config.yaml
n_layer: 14
d_model: 128
n_experts: 256
experts_per_token: 4
d_expert: 96
d_shared_expert: 0
activation: "gelu"
moe_layers: [1, 3, 5, 7, 9, 11, 13]
router_score: "softmax"
normalize_top_k: false
routed_scale: 18.5
balance_loss: 0.0103
balance_bias: false
init_std_router: 0.0111
lr_router: 0.00145
vocab_size: 4096
norm: "layernorm"
norm_eps: 1e-06
tie_embeddings: false
optimizer: "adam_variant"
lr: 0.00221
beta1: 0.9
grad_clip: 0.5
batch_tokens: 131072
seq_len: 256
train_tokens: 673400000
steps: 5138
dataset: "wikipedia_en"
Below are experts of layer 5 (counted from 0) of a mixture-of-experts language model. Rows are named router (the router's row for the expert), up (a neuron's input weights, with its number), down (a neuron's output weights, with its number) and show model dimensions 0-127. Each number is 50 + 12 x the weight over its row's rms, rounded and kept within 0 to 99.
After each expert's rows: a language model's description of what the expert responds to. This comes from a sample of Wikipedia text that the model never trained on.

# expert 33
router:36 50 63 41 50 34 40 59 41 33 40 55 39 73 38 73 56 51 56 48 66 60 48 33 31 59 40 46 49 63 36 67 24 45 61 34 56 59 56 56 40 43 46 44 68 68 44 30 59 51 45 65 42 34 57 54 56 55 69 58 40 32 52 55 49 29 35 50 72 61 47 40 44 49 49 50 65 54 48 32 59 56 50 45 45 48 69 48 63 39 40 33 46 84 60 41 59 41 57 40 64 41 40 28 46 52 60 52 52 44 16 65 41 50 57 30 39 64 39 68 71 39 64 39 43 56 46 50
up0:60 47 50 33 39 60 21 58 46 42 42 39 67 29 43 36 44 53 48 63 50 60 64 37 67 70 54 49 58 32 49 49 46 43 69 57 43 29 53 66 81 43 50 39 55 40 53 61 35 57 54 37 66 37 31 54 34 70 33 66 57 59 49 47 20 48 62 49 41 55 46 46 57 59 40 44 47 43 56 58 45 44 65 41 56 45 59 24 72 70 30 61 56 47 47 49 59 36 64 46 71 73 51 53 32 42 58 59 58 55 45 50 61 45 53 30 35 54 49 65 46 47 68 65 32 60 63 51
down0:41 62 67 43 36 57 45 51 56 57 53 58 54 44 51 72 57 43 53 44 65 44 53 77 49 43 64 44 43 25 58 39 55 52 27 51 47 35 55 41 73 54 50 74 54 49 53 62 43 56 52 49 38 56 42 43 61 74 87 63 47 60 42 54 59 46 52 64 46 44 45 70 40 48 43 66 74 48 48 70 33 39 58 42 54 33 37 40 57 18 49 60 36 59 43 27 50 58 32 53 53 51 58 44 53 38 46 66 21 55 56 47 42 66 26 52 42 63 56 53 61 54 33 37 41 36 29 47
What it handles: Digits in tables

# expert 22
router:26 61 40 41 50 80 50 57 45 47 53 58 46 35 65 61 33 42 63 35 51 29 53 51 47 59 55 46 60 41 43 51 54 73 56 38 41 52 42 31 56 62 62 67 43 34 55 50 50 53 65 67 44 56 29 53 52 68 53 37 50 67 70 40 67 71 56 64 68 38 32 55 27 59 39 42 64 42 56 36 58 46 64 40 66 47 37 54 61 48 56 68 46 55 54 46 72 44 26 46 39 33 58 40 50 65 35 65 49 52 53 37 45 55 34 39 58 59 33 47 31 77 51 34 38 31 46 58
up7:36 58 52 66 68 46 49 41 28 52 64 45 87 49 54 37 83 46 52 54 46 49 38 56 70 51 66 51 51 23 63 41 40 39 65 76 37 35 57 56 53 67 51 50 49 58 39 29 53 42 32 33 55 65 46 59 57 47 46 49 45 54 51 51 49 45 66 50 58 51 64 51 61 58 48 49 48 59 56 41 41 29 53 65 53 67 35 45 62 47 36 28 47 62 72 57 45 64 46 23 32 47 45 44 56 56 41 49 39 88 62 44 62 58 41 34 53 43 37 64 51 45 48 36 42 56 38 37
down7:52 60 55 43 58 59 49 49 66 51 34 65 51 35 35 59 50 51 32 66 40 59 50 44 54 50 43 22 40 66 39 81 60 46 63 41 54 55 60 54 55 31 21 48 52 38 27 59 43 43 62 51 36 41 36 58 72 52 57 43 41 34 50 47 53 64 42 47 60 74 47 32 64 63 51 61 64 55 54 68 55 67 45 55 46 21 52 45 53 50 64 56 43 24 44 35 41 31 62 52 38 57 54 45 66 42 60 39 50 47 48 63 36 70 51 22 51 28 51 63 57 62 54 54 39 72 62 65
What it handles: Country and nationality endings

# expert 11
router:60 45 54 47 46 29 56 40 53 53 59 72 58 51 33 57 67 57 69 44 49 40 53 59 30 45 32 44 43 47 68 44 44 59 61 51 60 62 63 42 58 48 68 29 36 65 33 38 65 56 50 46 31 69 53 26 72 49 47 37 45 61 29 50 69 41 40 56 49 65 25 61 33 44 63 51 68 50 49 33 52 58 30 53 57 49 38 67 67 49 41 35 55 48 33 39 33 39 59 54 68 63 46 37 71 52 57 39 66 44 67 41 46 47 71 34 57 50 52 65 43 42 60 41 69 49 29 61
up8:72 30 73 57 40 68 64 35 47 49 56 56 46 37 39 62 37 51 36 46 60 53 53 56 54 27 41 69 35 36 65 36 68 55 54 50 33 30 59 62 60 27 63 57 43 56 46 39 50 77 69 38 61 44 30 58 54 46 40 62 36 70 48 51 55 65 62 51 62 62 62 58 54 34 40 33 37 54 74 47 70 47 53 41 46 44 53 49 39 58 62 27 57 66 56 50 41 43 51 48 42 44 52 29 23 40 52 44 48 43 57 49 60 48 38 62 45 70 64 39 26 66 38 62 54 46 55 40
down8:55 58 75 58 52 43 42 40 65 46 44 56 56 53 43 61 31 51 30 41 42 47 41 46 45 51 37 69 53 33 60 48 62 52 50 47 54 49 46 59 52 59 43 38 41 52 32 71 57 40 34 43 33 46 45 29 51 49 51 80 45 48 63 56 43 53 52 31 65 39 51 44 48 34 51 36 29 77 51 44 56 75 31 69 58 28 56 47 43 70 35 32 48 52 52 64 33 63 74 58 53 47 45 65 32 53 44 21 60 63 65 45 46 55 46 56 40 44 38 47 61 61 62 63 80 45 47 26
What it handles: Non-Latin bytes, digits

# expert 20
router:32 63 52 40 37 33 36 48 39 40 53 39 66 62 75 64 47 57 53 36 71 41 36 64 37 45 45 63 47 47 34 42 36 32 51 36 56 56 43 58 46 70 55 37 48 61 58 55 55 24 66 55 46 37 53 50 71 48 51 43 53 40 57 55 44 41 47 32 66 64 48 39 34 54 67 48 54 55 48 35 50 52 45 63 78 35 61 42 56 36 56 65 58 48 30 31 76 81 30 60 62 53 52 63 56 53 62 58 42 59 46 67 63 59 53 55 32 35 60 74 63 51 55 58 43 50 25 43
up0:73 61 51 55 52 48 66 55 54 67 43 42 43 62 51 40 35 39 39 54 52 52 72 58 32 52 68 48 57 57 56 22 42 40 32 34 32 63 73 58 54 53 70 45 61 31 46 40 42 52 33 45 88 44 30 53 54 64 16 44 62 53 48 50 53 45 58 47 57 54 47 47 54 58 26 44 45 55 39 60 74 71 37 50 40 36 67 71 42 52 55 55 63 40 64 56 24 59 53 51 44 54 47 64 55 48 24 64 68 53 51 56 44 52 38 53 48 48 41 68 60 42 61 39 42 38 59 44
down0:45 53 36 49 32 44 48 32 34 49 58 53 57 78 46 39 59 55 55 46 63 34 54 48 62 46 51 29 49 54 54 38 68 75 43 56 50 70 44 48 49 43 47 56 54 53 39 50 58 53 58 45 54 56 39 47 71 46 57 63 52 36 52 35 48 58 50 26 38 53 51 56 88 56 60 34 47 53 50 73 46 60 59 46 44 52 22 52 78 56 44 56 69 57 52 27 28 64 64 60 47 78 25 45 28 39 54 66 27 39 40 38 42 49 37 48 56 50 62 45 49 66 41 54 43 32 35 59
What it handles: Website dots, table separators

# expert 31
router:45 55 47 30 39 58 52 49 29 51 53 36 31 66 56 43 39 62 57 56 57 36 41 49 55 62 56 42 63 64 41 51 65 48 57 64 31 74 38 65 53 68 72 60 46 46 66 65 42 49 44 48 50 64 34 49 41 56 36 47 61 49 67 47 56 71 57 45 74 55 61 31 26 55 34 50 36 38 77 44 67 49 66 44 23 41 54 71 54 44 71 52 48 58 40 69 52 38 46 23 39 48 56 35 44 55 45 67 57 41 30 53 30 67 27 49 60 53 44 53 42 59 37 42 41 41 51 49
up1:38 59 20 51 49 51 46 69 65 61 77 68 39 36 36 57 54 59 44 59 51 58 51 52 60 46 50 34 43 52 48 54 58 32 52 47 69 59 37 75 67 59 47 42 39 57 59 37 70 50 38 38 61 40 52 60 52 63 33 71 34 47 72 32 38 49 47 42 56 67 37 61 52 54 43 45 60 65 32 68 37 59 39 39 38 62 54 45 62 40 61 48 78 45 62 57 38 52 51 52 55 61 37 25 58 42 41 34 47 49 53 44 54 57 46 39 32 45 43 72 24 46 62 79 55 42 40 48
down1:58 50 56 62 55 42 66 60 38 35 39 51 33 48 65 78 18 32 51 49 51 35 55 46 52 52 45 49 50 54 58 50 29 35 41 30 29 38 66 50 52 36 33 56 53 51 67 58 55 53 41 70 23 37 51 51 68 60 63 58 54 62 24 40 77 59 42 48 49 41 40 49 58 58 51 19 60 23 52 74 49 38 53 32 66 42 43 44 48 44 45 62 48 36 49 61 56 42 67 58 61 41 49 56 65 46 49 48 49 58 51 45 52 31 44 58 68 63 54 68 63 54 45 38 51 52 76 45
What it handles: Name-internal syllables

# expert 1
router:60 55 35 48 66 35 59 42 32 47 61 30 57 37 33 41 71 34 46 38 31 26 54 63 56 44 66 65 72 56 62 41 55 52 37 76 48 61 25 48 65 33 46 61 40 37 56 51 44 49 35 48 59 38 49 60 42 66 61 54 53 54 64 58 36 33 75 62 58 50 51 57 42 78 55 71 56 50 48 36 50 66 52 52 39 35 41 34 29 43 47 61 39 50 38 54 29 42 62 47 44 57 63 59 45 69 59 42 54 57 42 46 60 59 41 60 48 54 54 28 62 48 30 57 74 38 34 40
up0:29 64 45 58 47 60 49 36 52 61 54 58 46 61 51 55 31 59 64 44 59 64 57 47 39 54 46 59 50 44 60 43 32 48 57 41 36 52 47 47 37 49 26 58 60 51 45 49 63 43 46 72 44 37 39 38 30 57 50 41 85 72 43 41 48 56 35 21 61 37 58 53 53 67 44 54 48 49 48 63 63 55 26 40 75 56 40 41 55 75 52 55 52 38 60 55 80 41 36 46 75 53 51 58 56 52 56 52 36 76 65 42 55 52 22 50 46 36 36 62 30 53 62 57 47 67 47 28
down0:46 52 59 64 49 44 66 55 57 57 54 41 34 58 58 33 48 43 56 52 69 51 63 52 22 43 46 61 20 30 37 62 51 63 41 35 58 19 59 54 42 22 42 31 51 53 50 36 44 50 53 49 51 53 47 51 65 50 59 27 54 61 54 25 37 75 78 46 54 40 55 35 52 50 54 58 48 58 54 66 31 60 57 66 68 48 63 72 26 53 57 40 52 47 40 68 42 43 60 49 60 31 46 43 74 57 41 36 58 51 47 45 59 61 57 53 20 48 61 32 46 53 58 66 47 42 59 52
What it handles: Single-letter word fragments

# expert 27
router:63 41 35 67 53 54 63 61 52 61 40 47 43 45 40 46 57 30 43 57 42 67 56 66 47 42 51 59 51 48 64 42 64 32 30 66 68 66 28 50 73 27 50 38 36 43 58 33 46 50 57 38 52 49 41 40 61 56 45 60 40 61 43 58 27 44 56 52 46 42 57 64 64 48 51 49 65 47 25 54 40 67 34 49 35 34 65 38 35 50 45 64 40 41 35 50 38 43 39 68 72 69 63 77 52 66 64 46 68 46 51 46 37 41 48 52 34 35 59 40 39 35 60 77 52 55 69 42
up6:34 35 40 35 63 59 45 56 66 38 49 34 49 54 50 79 37 59 48 60 62 62 61 50 44 70 51 38 50 58 57 74 83 66 71 41 55 52 67 65 36 52 44 48 51 58 29 49 57 33 33 60 40 45 41 38 58 44 51 43 50 36 45 54 59 54 45 74 50 32 45 55 38 43 34 52 40 51 70 74 38 75 48 41 44 43 59 79 55 49 43 50 54 37 66 41 63 47 56 51 64 26 42 48 63 32 63 29 31 55 48 54 49 44 44 59 48 36 39 55 57 46 68 50 71 36 45 52
down6:56 47 66 17 62 41 66 31 69 34 54 46 52 51 48 42 53 42 57 75 35 55 58 53 41 60 28 44 48 67 39 49 40 18 51 42 55 56 61 63 51 76 49 50 46 46 54 65 52 33 61 59 39 68 41 42 62 52 53 56 42 61 41 63 59 57 50 44 47 58 16 36 31 28 52 46 49 46 51 59 45 58 45 50 29 78 47 49 37 72 54 40 53 55 53 65 50 44 47 42 48 57 34 50 71 49 43 51 46 65 29 48 41 62 55 28 62 30 62 42 70 64 52 57 38 44 66 56
What it handles: Section heading words

# expert 29
router:46 46 56 55 31 33 32 58 41 28 42 64 60 62 50 54 65 50 25 53 61 68 44 58 32 47 65 67 62 69 37 51 31 52 52 38 56 53 38 45 24 65 57 44 64 54 38 55 60 32 53 47 40 28 53 30 62 46 78 50 52 46 34 54 68 52 30 28 56 57 40 64 42 52 65 57 69 63 37 46 53 44 47 55 58 50 44 71 58 30 42 46 75 52 53 40 72 68 43 55 60 40 49 44 63 62 48 48 58 55 36 51 69 47 60 78 43 45 37 70 54 53 55 40 47 47 33 45
up1:56 68 51 46 38 42 36 42 39 47 66 46 51 59 36 44 44 34 42 68 44 42 49 58 58 50 54 37 50 36 54 48 46 26 44 68 35 41 33 34 46 61 42 54 59 47 43 57 44 77 52 61 47 53 65 47 47 53 51 53 51 42 53 38 57 81 52 63 57 25 47 51 45 70 71 46 68 59 55 73 76 66 66 66 64 44 32 35 42 52 48 63 53 48 49 57 58 59 67 50 56 52 56 51 55 67 54 33 76 53 28 35 61 69 40 41 38 29 56 36 66 55 42 80 29 56 45 42
down1:53 45 71 57 61 66 32 34 43 57 55 64 78 45 47 39 49 42 71 52 54 55 47 41 50 61 49 59 60 66 46 44 49 46 84 69 55 41 60 25 54 45 56 43 53 60 38 42 61 56 39 25 55 33 55 52 59 73 51 66 47 49 44 42 56 57 58 52 45 32 85 57 45 43 22 51 54 38 46 33 57 36 56 37 43 38 43 68 59 44 44 54 21 42 48 39 41 50 28 60 54 44 54 50 38 31 53 27 39 52 59 42 51 60 60 36 68 59 55 61 55 37 49 55 61 29 66 61
What it handles: Table cell contents

# expert 35
router:50 57 44 48 64 45 43 76 54 56 61 44 54 43 53 60 47 35 35 31 56 43 53 79 49 30 54 41 46 47 46 55 47 39 38 54 43 67 36 68 60 68 52 52 49 49 30 51 40 28 39 65 47 38 52 55 42 46 30 49 69 48 34 57 55 47 67 35 56 67 88 47 59 55 74 62 57 57 44 55 29 59 32 52 51 32 63 44 54 42 59 71 36 63 28 29 73 46 42 48 67 66 53 58 58 39 58 52 34 54 31 65 55 42 47 53 25 52 50 59 47 57 54 59 40 49 33 37
up6:63 58 37 59 39 44 41 36 50 57 59 47 68 40 34 58 49 41 46 48 47 43 46 48 40 33 46 50 78 65 46 76 36 68 62 51 42 70 55 56 49 47 37 49 51 48 43 53 51 36 75 65 70 55 49 49 42 63 47 20 44 52 53 41 62 38 60 67 65 45 34 48 48 56 51 50 63 88 28 53 49 39 49 46 39 46 53 62 32 44 67 41 50 45 57 48 37 55 59 55 49 70 53 66 36 30 18 51 35 52 62 51 75 45 58 50 52 55 46 37 37 62 37 63 69 69 56 66
down6:32 48 63 37 40 51 74 55 51 44 29 35 53 77 59 48 45 45 40 52 40 50 60 66 79 61 52 42 44 38 61 36 29 46 55 55 51 54 54 52 65 43 48 27 57 35 83 55 41 87 46 46 45 31 53 51 60 58 52 61 60 71 49 58 52 36 32 40 35 48 40 44 37 47 54 61 42 39 30 52 48 54 44 41 67 55 31 47 54 38 25 54 61 47 61 67 54 55 37 30 28 42 49 41 56 55 48 50 69 62 44 45 56 50 48 54 40 61 60 66 72 34 47 67 59 55 37 44
What it handles: Word-initial fragments

# expert 34
router:43 41 75 34 41 60 53 39 71 60 58 48 62 50 64 36 57 20 61 47 40 44 56 52 32 31 41 44 76 41 54 64 38 45 48 39 70 50 43 34 51 37 35 34 58 49 46 45 43 56 53 61 40 38 76 36 38 56 39 59 51 46 34 36 59 38 55 38 29 48 26 58 52 60 53 46 55 71 46 43 39 70 52 59 49 67 38 30 32 45 45 50 42 43 56 29 45 60 55 60 56 55 63 68 43 33 44 50 34 56 33 62 46 47 69 42 58 59 29 72 68 45 44 54 63 54 72 50
up1:43 26 34 58 51 37 60 47 55 47 63 54 46 30 61 54 69 68 47 22 43 52 67 76 56 45 45 40 40 48 34 63 45 55 62 61 39 68 41 63 40 51 58 58 42 34 52 42 47 47 59 46 59 55 60 55 28 54 56 53 44 50 34 41 37 51 48 69 45 48 60 44 54 57 63 56 58 48 44 50 64 55 29 38 64 33 57 52 62 50 63 59 24 69 75 56 52 33 36 62 54 34 31 48 29 52 27 53 54 43 56 38 55 52 42 45 40 74 84 48 49 69 43 28 55 66 50 63
down1:32 34 21 57 78 39 33 65 45 60 62 63 19 31 50 65 40 57 46 36 52 58 44 57 38 43 68 51 49 53 32 47 48 45 34 53 55 34 46 36 25 62 43 35 42 51 67 68 54 59 41 61 57 48 59 69 41 49 69 39 60 44 43 40 48 44 64 48 45 48 38 48 52 65 61 42 68 53 58 70 42 63 55 30 58 52 43 48 60 54 46 39 44 52 59 61 77 49 37 52 29 55 68 62 49 48 51 62 51 49 46 52 64 72 38 55 23 56 21 41 50 61 45 44 54 64 48 40
What it handles: Opening quotes and word starts

# expert 57
router:70 28 41 51 35 61 64 37 25 67 65 37 39 68 49 54 61 40 48 55 50 70 51 60 39 24 42 52 60 51 47 33 54 41 41 70 45 65 59 41 52 47 49 48 33 48 67 51 54 53 41 55 61 66 51 39 44 59 51 53 53 73 41 47 28 48 59 32 42 47 72 33 57 67 33 20 49 41 67 45 56 49 54 39 46 39 74 51 30 40 39 60 37 71 28 40 67 27 59 61 44 61 63 41 37 64 57 52 35 55 41 49 41 64 59 46 67 49 62 33 53 60 50 42 50 51 46 58
up1:25 57 59 26 39 49 43 52 48 60 38 55 64 51 28 64 56 47 62 45 39 44 47 21 73 43 42 57 37 55 63 48 44 63 75 55 49 41 64 40 24 53 42 63 60 70 44 55 83 45 72 56 46 38 56 80 38 43 57 61 46 39 53 53 40 58 48 56 30 75 47 44 64 75 55 70 45 51 38 71 45 61 53 43 57 58 33 49 40 47 59 52 48 58 56 39 51 43 49 54 42 61 70 32 51 57 44 42 59 42 26 38 42 64 57 45 62 57 55 39 52 70 53 45 47 61 58 43
down1:46 58 37 56 35 49 51 69 54 62 31 55 48 55 73 46 44 37 58 64 44 58 39 51 44 43 69 35 56 48 57 49 25 51 45 65 43 69 28 38 53 53 60 45 37 50 78 49 50 47 63 65 39 74 64 67 55 62 71 70 73 36 56 44 62 59 64 53 50 62 37 33 60 46 32 40 37 49 41 46 54 32 51 52 43 68 23 34 50 56 49 51 25 37 41 55 44 54 58 48 53 52 25 58 55 22 37 39 48 40 52 53 59 68 39 59 36 49 55 48 49 42 68 24 47 47 53 65
What it handles: Greek-Latin word middles

# expert 16
router:53 49 42 42 55 45 39 33 57 37 57 53 36 55 65 66 40 50 60 53 52 65 63 51 63 55 38 35 47 37 59 55 51 54 57 63 35 58 33 31 40 47 73 37 30 57 64 41 47 47 62 51 53 46 37 56 53 62 63 35 32 43 38 60 51 62 51 42 44 34 39 62 74 48 31 31 66 34 32 36 51 25 50 57 50 47 51 67 58 34 68 46 40 69 36 52 67 40 35 49 77 49 63 52 68 57 51 68 66 58 63 30 26 69 50 39 63 57 71 63 53 51 60 29 39 47 57 41
up7:38 46 50 60 68 57 58 33 39 58 58 52 43 28 67 43 35 50 72 76 40 40 40 48 74 50 37 40 54 70 59 39 59 44 36 46 46 35 18 72 45 33 48 59 62 62 50 74 45 49 45 44 60 48 37 48 58 39 49 52 63 67 69 28 40 43 54 54 57 59 44 57 54 63 51 54 47 57 66 54 39 30 46 36 42 69 60 23 45 64 48 34 36 29 46 47 56 41 62 42 59 37 67 44 52 48 46 49 61 76 38 55 58 39 64 54 49 66 48 59 46 36 62 46 77 44 55 39
down7:56 37 48 66 35 61 71 42 20 52 33 60 51 53 48 49 37 44 47 47 45 53 63 66 44 50 48 44 54 73 66 76 43 50 30 40 40 74 71 45 55 64 28 30 44 58 44 35 41 40 39 56 39 56 34 49 46 51 45 58 29 51 49 48 54 42 63 41 55 46 63 55 64 53 46 41 34 49 53 37 63 68 36 64 67 50 45 50 60 44 31 51 44 44 48 52 63 46 34 62 47 81 25 47 58 50 69 47 23 48 55 43 43 35 61 42 52 53 72 37 53 34 56 71 57 63 67 65
What it handles: Place and proper-name endings

# expert 61
router:64 47 49 54 40 72 38 57 67 55 64 44 73 48 30 46 49 54 44 26 37 48 29 35 46 47 39 62 32 46 39 58 26 44 45 60 43 63 63 51 53 68 68 50 67 44 67 54 56 29 61 62 47 51 58 48 45 41 57 48 56 38 43 52 57 39 51 69 62 62 32 53 37 52 46 43 57 52 66 49 60 27 70 30 57 55 36 52 30 60 42 50 55 69 38 36 51 58 68 40 35 44 39 45 64 42 31 74 55 52 56 40 79 69 45 45 63 64 45 39 51 63 33 43 28 49 50 66
up1:50 65 31 31 59 49 44 49 64 34 48 60 59 54 49 53 59 32 53 54 30 46 54 55 45 55 67 47 61 56 59 44 49 62 50 21 39 75 40 46 81 49 42 64 41 43 59 69 50 54 45 30 58 51 46 51 74 42 51 34 41 46 44 41 41 53 63 41 63 29 54 60 73 50 24 56 48 34 49 60 48 59 63 67 59 70 48 67 58 50 42 44 32 63 64 67 48 49 31 42 57 39 44 45 62 51 44 23 52 60 44 49 50 62 69 25 33 44 74 40 55 33 51 38 47 35 41 62
down1:40 60 69 42 74 48 54 62 36 50 11 62 36 61 50 21 60 47 43 65 64 39 64 44 69 49 47 32 41 36 46 42 24 54 49 43 67 58 48 64 56 22 45 48 42 37 59 54 57 45 51 34 52 52 53 47 77 62 52 42 54 55 31 38 42 50 39 53 47 65 22 40 45 45 38 65 60 50 46 64 68 57 54 47 52 52 45 59 68 56 55 65 46 38 36 42 54 56 69 60 47 64 67 55 54 16 31 62 46 47 50 44 42 61 46 37 55 52 39 57 45 51 47 55 77 46 47 42
What it handles: Word-final suffixes

# expert 28
router:49 79 51 42 44 43 41 66 54 38 44 55 63 47 40 44 53 29 38 39 61 53 37 61 66 48 60 41 70 60 44 62 36 38 49 42 50 65 32 53 43 72 54 60 60 48 30 37 51 28 62 52 44 35 61 47 52 62 46 55 68 63 49 61 52 32 59 43 63 63 78 59 32 67 61 55 69 46 29 50 37 70 50 57 60 33 43 45 40 52 43 62 44 42 44 34 63 48 69 64 54 50 49 44 45 47 62 55 35 73 27 44 59 21 41 47 41 54 35 64 36 69 69 49 37 53 41 33
up1:40 45 40 33 78 50 51 38 48 55 46 47 55 55 50 45 61 66 54 56 30 62 50 62 33 48 42 60 25 56 37 54 48 62 47 39 53 55 28 40 53 59 55 51 59 60 47 54 47 60 26 28 66 36 18 77 38 54 50 24 48 33 41 51 46 51 77 39 49 56 63 37 45 59 69 53 47 46 49 64 46 74 52 49 62 28 44 32 46 31 54 36 47 54 62 43 56 36 49 35 56 49 57 54 42 52 69 48 53 36 46 68 59 23 56 42 48 45 67 35 68 67 57 51 32 51 66 57
down1:62 43 47 41 46 38 44 68 60 49 39 75 38 49 62 40 47 38 59 46 71 44 67 28 56 65 60 50 58 63 50 35 45 55 29 57 23 53 62 56 46 60 39 43 46 52 28 45 62 47 61 54 49 62 42 46 48 56 32 45 42 56 70 37 65 48 74 51 39 56 60 69 47 32 37 30 53 41 67 47 51 44 31 56 39 72 35 53 51 57 21 46 46 61 54 58 38 54 51 44 57 69 66 69 60 45 44 55 61 50 38 71 40 41 35 59 61 33 28 52 62 40 68 53 39 22 38 54
What it handles: Verbs and particles after subjects

# expert 55
router:60 38 34 48 51 71 57 61 63 74 60 34 78 53 50 32 43 37 46 33 54 44 32 73 71 48 66 43 51 57 58 28 45 39 36 43 53 47 31 49 50 48 59 51 36 36 51 59 43 63 46 58 62 61 66 69 34 43 24 62 53 65 37 44 60 57 52 51 42 54 46 57 47 72 61 71 52 31 28 53 52 60 40 48 45 37 41 45 44 43 47 61 58 34 40 62 28 44 49 49 40 44 43 62 33 76 53 45 62 45 71 45 84 58 49 60 33 60 46 58 49 50 57 49 52 56 36 63
up8:67 49 57 45 36 37 40 59 51 43 54 45 50 66 41 38 33 57 44 62 42 43 61 55 41 59 56 57 59 53 62 49 31 53 71 65 56 30 37 60 50 44 58 49 41 42 46 25 49 30 49 40 53 41 55 52 40 64 37 39 81 57 52 66 60 47 33 52 65 54 30 51 54 61 42 44 52 40 51 23 90 55 62 44 41 50 68 35 67 60 36 48 35 65 65 57 74 36 33 52 31 23 50 38 53 41 50 35 53 63 57 53 36 38 43 36 53 56 59 43 48 76 42 43 34 44 47 44
down8:40 47 57 59 37 49 41 47 22 53 41 68 47 35 41 39 70 42 71 28 49 44 45 54 28 37 63 50 50 58 32 58 57 36 46 62 41 67 41 45 54 45 40 57 52 48 69 60 51 38 46 53 74 52 36 34 84 51 74 41 44 70 48 43 51 68 34 50 51 76 58 51 56 35 64 43 35 64 56 56 38 39 73 60 24 41 51 61 52 68 62 49 39 58 49 62 46 44 49 49 45 32 65 61 40 47 55 52 57 42 43 53 54 47 33 50 68 49 78 34 43 46 40 55 37 41 61 68
What it handles: Syllables after initial capitals

# expert 63
router:56 34 42 43 37 74 34 75 63 67 48 51 44 42 50 40 54 59 35 53 60 59 54 39 45 30 29 51 43 57 33 52 61 61 47 44 40 42 63 61 66 45 46 44 46 49 64 27 45 47 66 63 61 54 29 63 68 37 62 39 61 61 32 57 31 64 37 61 59 67 57 52 61 30 47 32 36 69 51 55 59 27 62 42 50 65 51 61 47 61 59 57 37 43 62 36 32 54 58 56 57 45 50 66 56 50 24 52 52 49 62 42 73 42 36 56 56 62 59 27 62 60 48 42 31 43 53 76
up2:31 52 46 50 56 62 54 54 36 58 76 63 48 57 19 47 72 42 47 46 49 49 54 54 38 63 65 44 71 56 38 34 58 51 61 66 37 41 44 55 64 64 61 50 64 43 43 45 52 45 48 49 63 49 29 59 51 55 62 40 43 73 58 47 34 47 52 37 49 43 50 34 62 49 45 34 29 42 29 54 47 59 56 44 64 34 51 29 56 42 50 38 44 28 51 54 60 46 56 48 40 59 60 53 58 33 48 43 11 44 42 89 38 30 47 68 58 49 48 54 31 55 61 42 61 43 47 76
down2:55 47 50 40 56 49 58 44 52 41 27 59 38 64 46 40 42 64 45 51 54 37 45 43 78 43 74 58 35 36 78 30 54 49 67 48 61 52 40 61 23 39 39 69 43 55 58 41 61 59 64 20 49 27 48 55 48 42 56 81 39 44 47 46 62 43 49 31 59 43 67 74 44 48 53 51 54 54 53 65 33 54 55 69 48 51 44 62 54 57 54 39 71 36 60 47 53 51 53 67 38 51 55 63 52 38 61 47 47 59 44 26 56 73 25 44 60 47 28 59 55 35 40 51 38 45 40 32
What it handles: Verb and noun suffixes

# expert 6
router:46 68 31 58 53 46 73 52 29 47 80 47 54 36 42 57 50 49 41 29 64 39 45 72 47 40 43 49 33 46 46 62 44 50 55 71 51 55 41 42 62 52 40 51 57 40 47 37 60 40 25 44 39 44 65 56 39 81 42 32 54 49 42 46 64 26 59 61 48 58 27 66 59 65 37 52 73 48 44 61 51 62 59 58 43 53 43 50 35 49 45 37 45 73 47 46 30 56 60 61 44 30 68 36 54 59 47 62 42 54 37 49 48 47 38 39 45 79 48 40 36 64 52 60 74 38 38 33
up0:47 49 55 40 43 59 66 39 72 54 34 41 64 50 57 48 54 54 72 60 46 29 62 75 45 52 46 52 35 41 46 32 58 75 49 36 49 37 31 23 37 65 49 47 66 56 72 44 54 37 52 56 49 63 54 23 44 51 67 26 40 63 64 25 55 42 65 44 55 64 59 49 42 41 35 55 43 66 51 45 56 58 52 41 81 53 42 42 59 55 62 60 50 38 50 29 48 52 44 43 68 36 62 35 31 41 49 45 33 49 62 63 30 46 46 59 68 56 34 54 33 56 55 56 51 70 57 56
down0:30 48 26 49 59 47 47 37 62 55 51 57 45 59 21 68 37 56 60 51 47 41 40 28 71 56 62 45 67 44 45 49 61 47 65 70 38 27 63 51 50 46 42 43 51 44 46 46 34 50 36 45 44 43 43 57 49 49 77 45 41 73 43 56 49 48 48 63 92 46 39 67 58 39 53 51 63 58 67 71 48 23 70 53 69 52 54 44 56 49 59 47 66 58 57 53 33 52 61 52 43 26 56 42 54 46 59 33 53 64 42 37 56 40 24 47 57 35 33 47 50 46 74 60 43 45 43 54
What it handles: Hyphenated compound pieces